From a checkpoint of a small mixture-of-experts model trained on Wikipedia.
Size: vocabulary 31572, 41.8M parameters.
Training: 416M tokens, 4507 steps.
Below are experts of layer 4 (counted from 0) of a mixture-of-experts language model. Rows are named router (the router's row for the expert), gate (a neuron's input weights, with its number), up (a neuron's input weights, with its number) and show model dimensions 0-191. Each number is 128 + 24 x the weight over its row's rms, rounded and kept within 0 to 255. Numbers have three digits each.
After each expert's rows: a language model's description of what the expert responds to. This comes from a sample of Wikipedia text that the model never trained on.

# expert 12
router:145138142135135114121150114115106129137075127101101139115119117111128105098126142120186108159109136141132178134126147135129170197118119106130095128161162112171106094175149125167101139136162138163105136082116132151139122113129120147128108137132125152098112147122092128104138102184126097151113104144093130153143136172087138117098154124086119127104121140140106121157113159114119161115120101119138100109144176082142134114125141154176102125127114157109125135132099150174145159135170132101118122121132162186172154146098107106127136107132088112171133170118144107142173110128089098159
gate2:115147103149150159122123126102150111121120103141114117149126112119139139141113111165134141114104111152143139104119148171141127143142112130106121134133087123117125092211097140158132112139112095117146135114119161114153151122122120133100146104175173127123113111146114051133124157116135124135102123102110078131134120133166129136144138137100146095177112150146098186131155127141125122099114105149143102054132145109107134162133138132155145121106134193119128128165083143116111170110156103082179111188155162119170093159135100105138110139163137158138099130113119108146118133143089116139
up2:123118144102124098127099159114122134132141181135146160112123139091134150105071108120139122126130168066064105106144109117084102106120095113123133109134162146092107168109127107121081131131136138169120152136105133122132122140175170128158152169166130141119133114113138162127145126150100125112165099135106125108142166133128153132132112135163120122115103151145106054130128116111134104144105144118113194147138157132166158124168124164149121101135122118150111107080132110131085123099145125134115125125114079124090123155110125116124116119123155088100089170163097144126107131078114165109
Comma or possessive right after a name ending in a vowel, often opening an appositive, e.g. Zúñiga, a; Ma Ying-jeou; County,.

# expert 20
router:155162171118121092145155114148101169140084119124125132117107144120148118166170113135131087148114111134137161078166150147147150159139132113169077142152150128159104101168182144128143109099158127157157121097144102140102105116124152125110106145155110123132124129127133151116128108152108155114108114168111155144093139152106170120107135097135120128117154117111128158179114155094133134130100120149138117115127157144152108072111144167177144127104129137130112083130105098143171123133130071105093140113087175157158142111091127108160121133163108149106148173113134132131166131129088116151
gate0:114122071125114147121101114113086139139143147095091123115141121114091157108146116148168120087146125139102122114158114079149106129141118149100127130084131131136121148118110140128116132142126139143154120134140144116134117136093106092124111171138132099142108093125084144147117139132111120155055124081153111134201155143110109102090114146109137127165120162147116112105151116098127155141096122127163105115141140112138169164099121169138137180101124178091141123132106137134130163105118175113146167155106163100156119173110142094139147105107127064133156122133095132181141140118152159112
up0:131153122141133129106161151152081140143136107143129085135128100125125143172121118106130070143165121151096074100139097136138115078129135142139188124104119123118104161124186122100168098121113150101158122105085125125156114079136145115139136142130109137161130101106125144149113123114129170126125109070073126093142152155126130110092161130127110110154128121147076140157136132117110160099121153117109150150152127136152125081102111128134094168190124132120093124170115124102151094094124166131129079121102121106128108136135124157095107097148118146114133104149141124132146127158104182128
Mid-word letters in foreign names (l, ai, ou), University of, State, and games-played numbers in league tables.

# expert 53
router:139172141153158140138129135133162160141118132070119134100129137113149132129184121105138090184100132162096137133166169129140186189143112109121089129161158115164096102161157114128086103108180092122140117093126110147105096130151142148098114131109092126087106106108128181126135102140114116128124157162133117138128130144102174124105127109132100138126130160108148135181115120131146140135114073103116090128136146136145099094119105171175138110119127147103129129134113110157146139134138097094119113113140146168163180121110136116159129100151114157130109117116126123118162130133114089097
gate1:098102096138124137168151146104166140165111153097110182170112140111148135153082134094135123089137177125084099159130156124118155150092112100162157134163135092137120108121132107138124104096115136118144138113121147130140177130149132120143124094100136122127105130138156133099188167112143152143130104127108116115148177128146142135151149113119122119119156095112104124130139134161146144099089135145090095139173174149116164139082088197145125131111133162143087123110096115092153130093085130111139131154127092150108137124132118109134148125155138151144091104180137096136139137149112153104
up1:134111127144127171090127123167129125133101108164184142159145130094141169115088132109136165109136135127151170082148071121121148101105167138106140101114128130136141138159185138117156171088151163153105120114150160127070112157128140133190142116136125154147121172137147081129109104110117098150153137116130128140140135138103093151109141149144118096167145161133131117121171181141123085117157115142110072091120131133121145136141126135163121147109106131150136150159158158156134118134111128158105124108129128134124153138117104149178120109120150084095108167180125113121151139130138145103
Base words such as under, part, back, film, ground, show, screen before a suffix, often after and, to or for.

# expert 31
router:153139149139126140123154106140167142129118127109124115094133170115134138111176116082108122182098120157129129097169140154134132193154142092132085121141180136139128138171152110126104093138168100132120102099116127139115122117136132147105080141108105157098089097122154125129105085153142113091116126138099128167111118158082142136112132113141115117139151122142103160160106146111159106134071110113112109128156166139138109100116108139179121109124114141145116131153103121154120140133144111095104149123091157177165166125091167134150128106119105150119145174106131153139180122127084092154
gate0:126136086125146113092091144103092137137098157116109101111143109109085140135131100146173127126158109110113131136150128079129106146160127149127099123071111155112131143103126185094142124154104147141156124134121132146107119101119073087119119162120091158130133120128079175131108131152150110118087098107113103148141142117119142154119126206117127145115118163141132111123184106120137141126091127173161154112088133109109143117100144149142112172096137122108145123135123151161124145104150153123166153147095139117132165170151141120119161094125116100107124146093073136185155128109134115106
up0:110121122144125135124115157152112164152120096184158108120109098126109125153131156141133059122152138135128100106104133069131141064170119164128178129123123085131139121160147150116179074131133159125152101120119166144142119111130113101149108111136107116168154132146148178143106100073147162131158107152118129103141132146152156099145116143145136128128163142116098139107097133158081141106081151115149141178097130163150135103156129110170110168149137134073141098160138135093111123113110129160101087122120144128161131120118111122114098106138109105140110112108141127131121134120118158092
Nouns and passive participles in sports and event reports, such as points, player, was named, traded, and "positions are included".

# expert 24
router:132139121159136137127133109130119138147090121095113140102107175105166113119202105116137092172097094132115125093143135140118137158113137132125070107134187140150151116168167100134090120110167116128115140089156133177131093117129151162109112111102128129118105116129142131101124102136096140138139111173109115164160142137088143136103163097093126104135147125120125150151086163127108105131142099075141099105109171123115094105135122169169129130119124129105100124108129148127127131161137108101147162110125139181158170117092147099150134111112103158115123132102115142135132083133072103155
gate2:164144130176156178133113135131143119132149129147118125142131114140159142154121107170153150111114108140157083104135144164124122125147135118129107129109118101137148063171100153136121126113150121121107169091132174132105134135179137109127129113143129125156123098122150103144134167124167119125129093107096111150136104133132128155143143114063122126143124128113090175120163149143085135094136152140120098079131129123147101146144164147130127111111134153089141106138119157147106142104164089100098122211135155111146107165147112069158128114149126134159114153126104103130164126137064087115
up2:131109151093102072129151118121107126127134162117126176101117135100096110109100143094139109103128163133094132156121136107114092138083119119123118093158151140140135152163142121147109110148094150157162113134143141133162145127099152168138155172127116162119110125103093139139120143142107135146150143135094159090131146178161112124121117148110203104121093141152146043099091129083126140152138135138137189146132139128168167116142088152139094127137104139117112130125136121119122153150153104129127114079142094124120116108100115100098128139136107121096109143084112102128090115106106167104
Wikipedia heading markers == and === after a title, table separator rows |---|---|, and the word On or on.

# expert 40
router:149158151121136119141154094132134129107077111102140150111124173105155132126188086137142127135120113136130159086127147136143170161144115110141085131134155113158112108185159125155130105120175128138116104090129138180130116131130154156093127143143110091115088123122149167112139099147111114100138149163110127176111101157112161133085141133123113098147188096102126154146121124098114133173098098101101144132148144123151096107151158171162119143126124144096093139143120119165122156125123113115126147135085145157144185116099149117140113096140091110123117164115123146124161093121099085122
gate1:115128098109146158122145117139108105093099114054163131164185158102126170149116116116113123111122159129099126154112124121119133143099123095117176115147158143120134129110106160123115114106142134153124096113123117173145205160135135102154111110074117152113135107114124141113180156128114111130127186132109123137138112110120097142122118130121158102144113139152096145131129150165163129105094166161095113113154165103106157149125146148131139153120156149172074144100119101118118156132121153112135109116133093150114134116091157130150114146131132141148143092168134088126172067130152157100
up1:144130143144124136107185136110151134126114137117165127138167124094096107129117128105151133156105138143146134083122081143092155095116143102098148138148141103147135113165157152081087130126124151128080144116133164137096112150117136138160126113122095119140112132104145125130130106123136138143111125101131119097107118159114139157127128133136095120194111148122115120112152164132150164097131126160122162164125116080139119160117132181128116087124116176167142136170134162146141163120169099138102130118139146125131148117099104160155146108131144100057097168221135126147163132137108140095
Table header cells like "| No." and "| Pld | W", "Seeds" headings, equals signs in taxonomic synonym lists, and words such as family, species, genus.

# expert 49
router:116142140119127142124138109154147137141118122085122162131131137105111113113155081112112115183120131145154144098136149112116143173106095151126056103120114139132118125120162089132101097117206131153116148086115137157123110110099112153132108105121158106096118111105105106148098098169105143122121107171100135143112102161100143129109150110096149135110160130143121121141128133094104115142111108134136133150156189133128110090089108181170119138112084122127119122142113159161097151142136128121102124109104139182180152133075135131143157122149137149134127163116101152118144093097119076165
gate11:146185094137136151120135133082141118142116131094131152103112132145075153134133169152153116095119172122148130138162144169117140141151114125146095112123135076113156132181133176138118128129149145162123189123115167115126085117097124139132112137102121124156125095165105148095091120138122105139152186145148104119161089157087139159095161143126128144142153133128119108179112137114082159124117104147149118081099155115142128141117150156139120160120089188125105117119145139130121128129170153112150097128146138144141120101133111115144127140148138093133136087121122132189152122103118096082
up11:115145196163137118136114103104141112138152134131131112105160087112151142168184147146088121109136110114085130128133128091161084119143126167110123159120116129129125168152146100143096087147131136125174116122126153106153145118181173139165122117132159113109111118122113126140103154177130123172111100138147125124155115128142152149154089116115150157125132116146111142102131140125119151143102112135097182133152091175150181169163110122126153170109098161117127136095159105154105126092128177111074104133123123114130067097125162116122088123149120095130136127145113125159133149127117123118
Nouns and commas in biography openings and lists of professions and arts, such as actress, album, career, degree in.

# expert 25
router:146156122146144124151140101113123171111091125097135146106113149158110111141144110101105111160117136155072154088169124140117143179154136108125135124127171128136131134148155120123108085091192123145133134112119125154154112140121111142123107129135084096118089130107141132097129104198111147141128172165108108138167129157077153106105153114126128107127178163090128152128136170114123120152108091164127127085133156145160130121143123149182100135128109134116114140171097122149094159151153124076116119114092163147162126134091154119136154087139104150124122151101119142110166106122122100129
gate1:120112053113153143135148098124105129115094133118165137168133130072133106142134088110127153129136146134107126125120119110109141100076148111155158152147158065133145100098113123149119123094139146147111111114127095159130198154156143124151089167114151141108097110111142117122156148124126106137133125140129116116113135125134126120097147115135142114120123146123073127144114148167208127099108163167136105129155169131125168134115091182164128117149130146149109163116126159135135138111090126103111145081139124138117139128119121091156108089182140138126117116179149103138159123143140175114
up1:142127123103124158130164107127141117109128121117114119110126099080123126098129095096140133125127132146127146126130118143160158148082149134131125139127124106200122128150126123106112162078093151106071134134108163137114128161097100091145115133121078142128104158118135122138146119146135081149125169125103119083114179127110122196129175106138097104170107123120131122107152205125138138101172101151109159090134148110088097173155126107135145142143134166151152161168132168160121153107140132077115140115115133109144121128102157162150117113146141123096115143172153125126138143121135139103
Line breaks, digits, dashes and short letter codes in tables, legends and formula definitions, such as "C – Curtiss", "T = time".

# expert 61
router:124136120143135144137141105115187142120089109127151135114100143153135138122180122095124139181103117147114170119101151138130124154140130085121127139124138103153085136127177091137123095132161130140103131062114138142118119085138129104146143136144098101122111165115153134140090126151090150132135134147066111113165113181136127125108119109073131100136136123105121113143118131133112154157120068139127111108123187157149072119088136185138130108090098132115126138128086122159147145137138139098117127140127155191168124114123154133152152087151136135150094166091113150140153139134107109144
gate0:107156125144155114150116117139122139118115124133086114137171135101078186101164126154176122100144101138112118086160140100151121158132078125085115153099081157129164142159129185098103103134115129140167141123149149159129125121112130111123111136144123139099127094113112132165128128140126113126082112109157100101123133141102107160141116135137103131120141149151109126106214141135113111139120153120146115115114141101129167167090097142124100155105118133137137108192156125127108134129119162125122160118094161121178156165106149119157143093074148113137122171138119108136099089133126137093
up0:124111137132152099114128136163108137108140095117131125105119110090100155153196136142127105138123145132098111107147096115137115095148126161123168145132112069120145140121170126099155116138120129142135140122130122137116084106127152107150151128123079146143158131144130125125098085102130144095133149136062179104103167111165137114121122146143142127134133118113116139146134130125109137098090154091120183142116118149117103094134135092125144147157125120086096154150079103122166142055122131141105068120134142093121145138112109122109068085127150138097158063120125153137147106148132096116
Short capitalised or letter pieces right after a name's first letter, plus abbreviations, such as H-ach-isuka, F-ats, BC, FC.

# expert 59
router:133183145154137137155138106154174123132086131137142137116128135141136110101154100127160108170115120150134124148102113146156149159149122099161072128113172097154128092129158147118137087105147137145129118073136130134102126121155113137125123125105121128093150118146148116143123127145128151148123110116111086151134123164087145111070105113076141140136153115114121127138115132105106113131121061119127107091150176160141115102116097177144107164103109116133152122138163133146107132125151116115115145124136147200174139111066120158145159121142102138130122149115113103166170163102071094146
gate1:138134083101112147141139126119126104169125128108106131145101137111107099121064096132135134164124140150115142138117112074135157130071169084145166164126154131112148140115116134141173080128143101125121097113135126170119171129162125079150089098127151146134124136141131128137169124139141100145141148079139092137107139141144116115160184096141154114118104128149099150152139130127128165125098145181104177151158146140105170102099124157106131129124119135176099156099113130133137141093107145132125131141121138160135113149117118127131176128184139156136083126161112114143129140126103168070
up1:097084165117113166082140126096128147130116140117133125107129096097105135118105125116155115117104128135147122069115084103098104099067154138130151132106120092151078143154103154107109134076098145120124105105103151122069117139148114096154113081102124130126122174135156115115087099117160116139123155103136140116137108159133090160137179149117105125135121135151116119145149127091150148129103131115123113122094114132155114125146109118140078119105104147158131177151125132136106167102163099128116123150137130154134111092102100155158126134138123140075117122162143111113164178114131167073
Short lowercase letter pieces continuing names and words after G or N (Gom-ar, Gen-re, Om-ah-a, Hi-rom-itsu), plus list labels like Genre and Region.

# expert 19
router:141156151138116098120153100143132142121076110104110129077098161125150108118184135120142100175092119149110136091140152124145161178157136098140086115143170122181114108162167119141119095111194100153135150110141114137122100124124140147099104137147095127114115137128132146089125105142103108104115131160092141179124132138099151122088115104119109117122178148120140144171069140096159133150112087106111133112110160128139098085127131156185125122118126126125112143138138129154151150160139086126126137105121157156165163099110131135174126100145102144119120147116121135117163118148104099129
gate1:163147108143131138130150161095155119108125170068121153155158154120133158133087114116114131106136156134088115142150122103117141150089172112132161129134146171180126112082145130142144118100156115127138138105158149176134186168169137071176125120113130154125129092126180119118159159151161153156147142104122110161152144121152117094139127127131114120131144170121124128125124110178140119104108149177102122131151159148116159140106134138120145139120140134158080150110146127129107133131093126157173115101147120137085137111105132123102135115164119152114131093174119078119148072126115121112
up1:152103129104107160112137109119109120140119119127128129112146087033117135115131110087134126106146155158160139082139060139136142097126133143139130153142151107142130137153146161099078122077130124097102144114099154098094123163089124163153114152150107130090127093119138108125080071108155109129131143099109110129097124167124103159155144151142108090202103134100099128128136141090168104136115117113137132105121129152102123149105134119120120133126129145149146144158168157158130138106133082121119151125126123117160140112084111149166138123126160106098106154174124119106156140102137135123
Surnames, organisation words and pipe separators in tables of sports results, track credits and elections, such as Ross, Racing, % | ±%.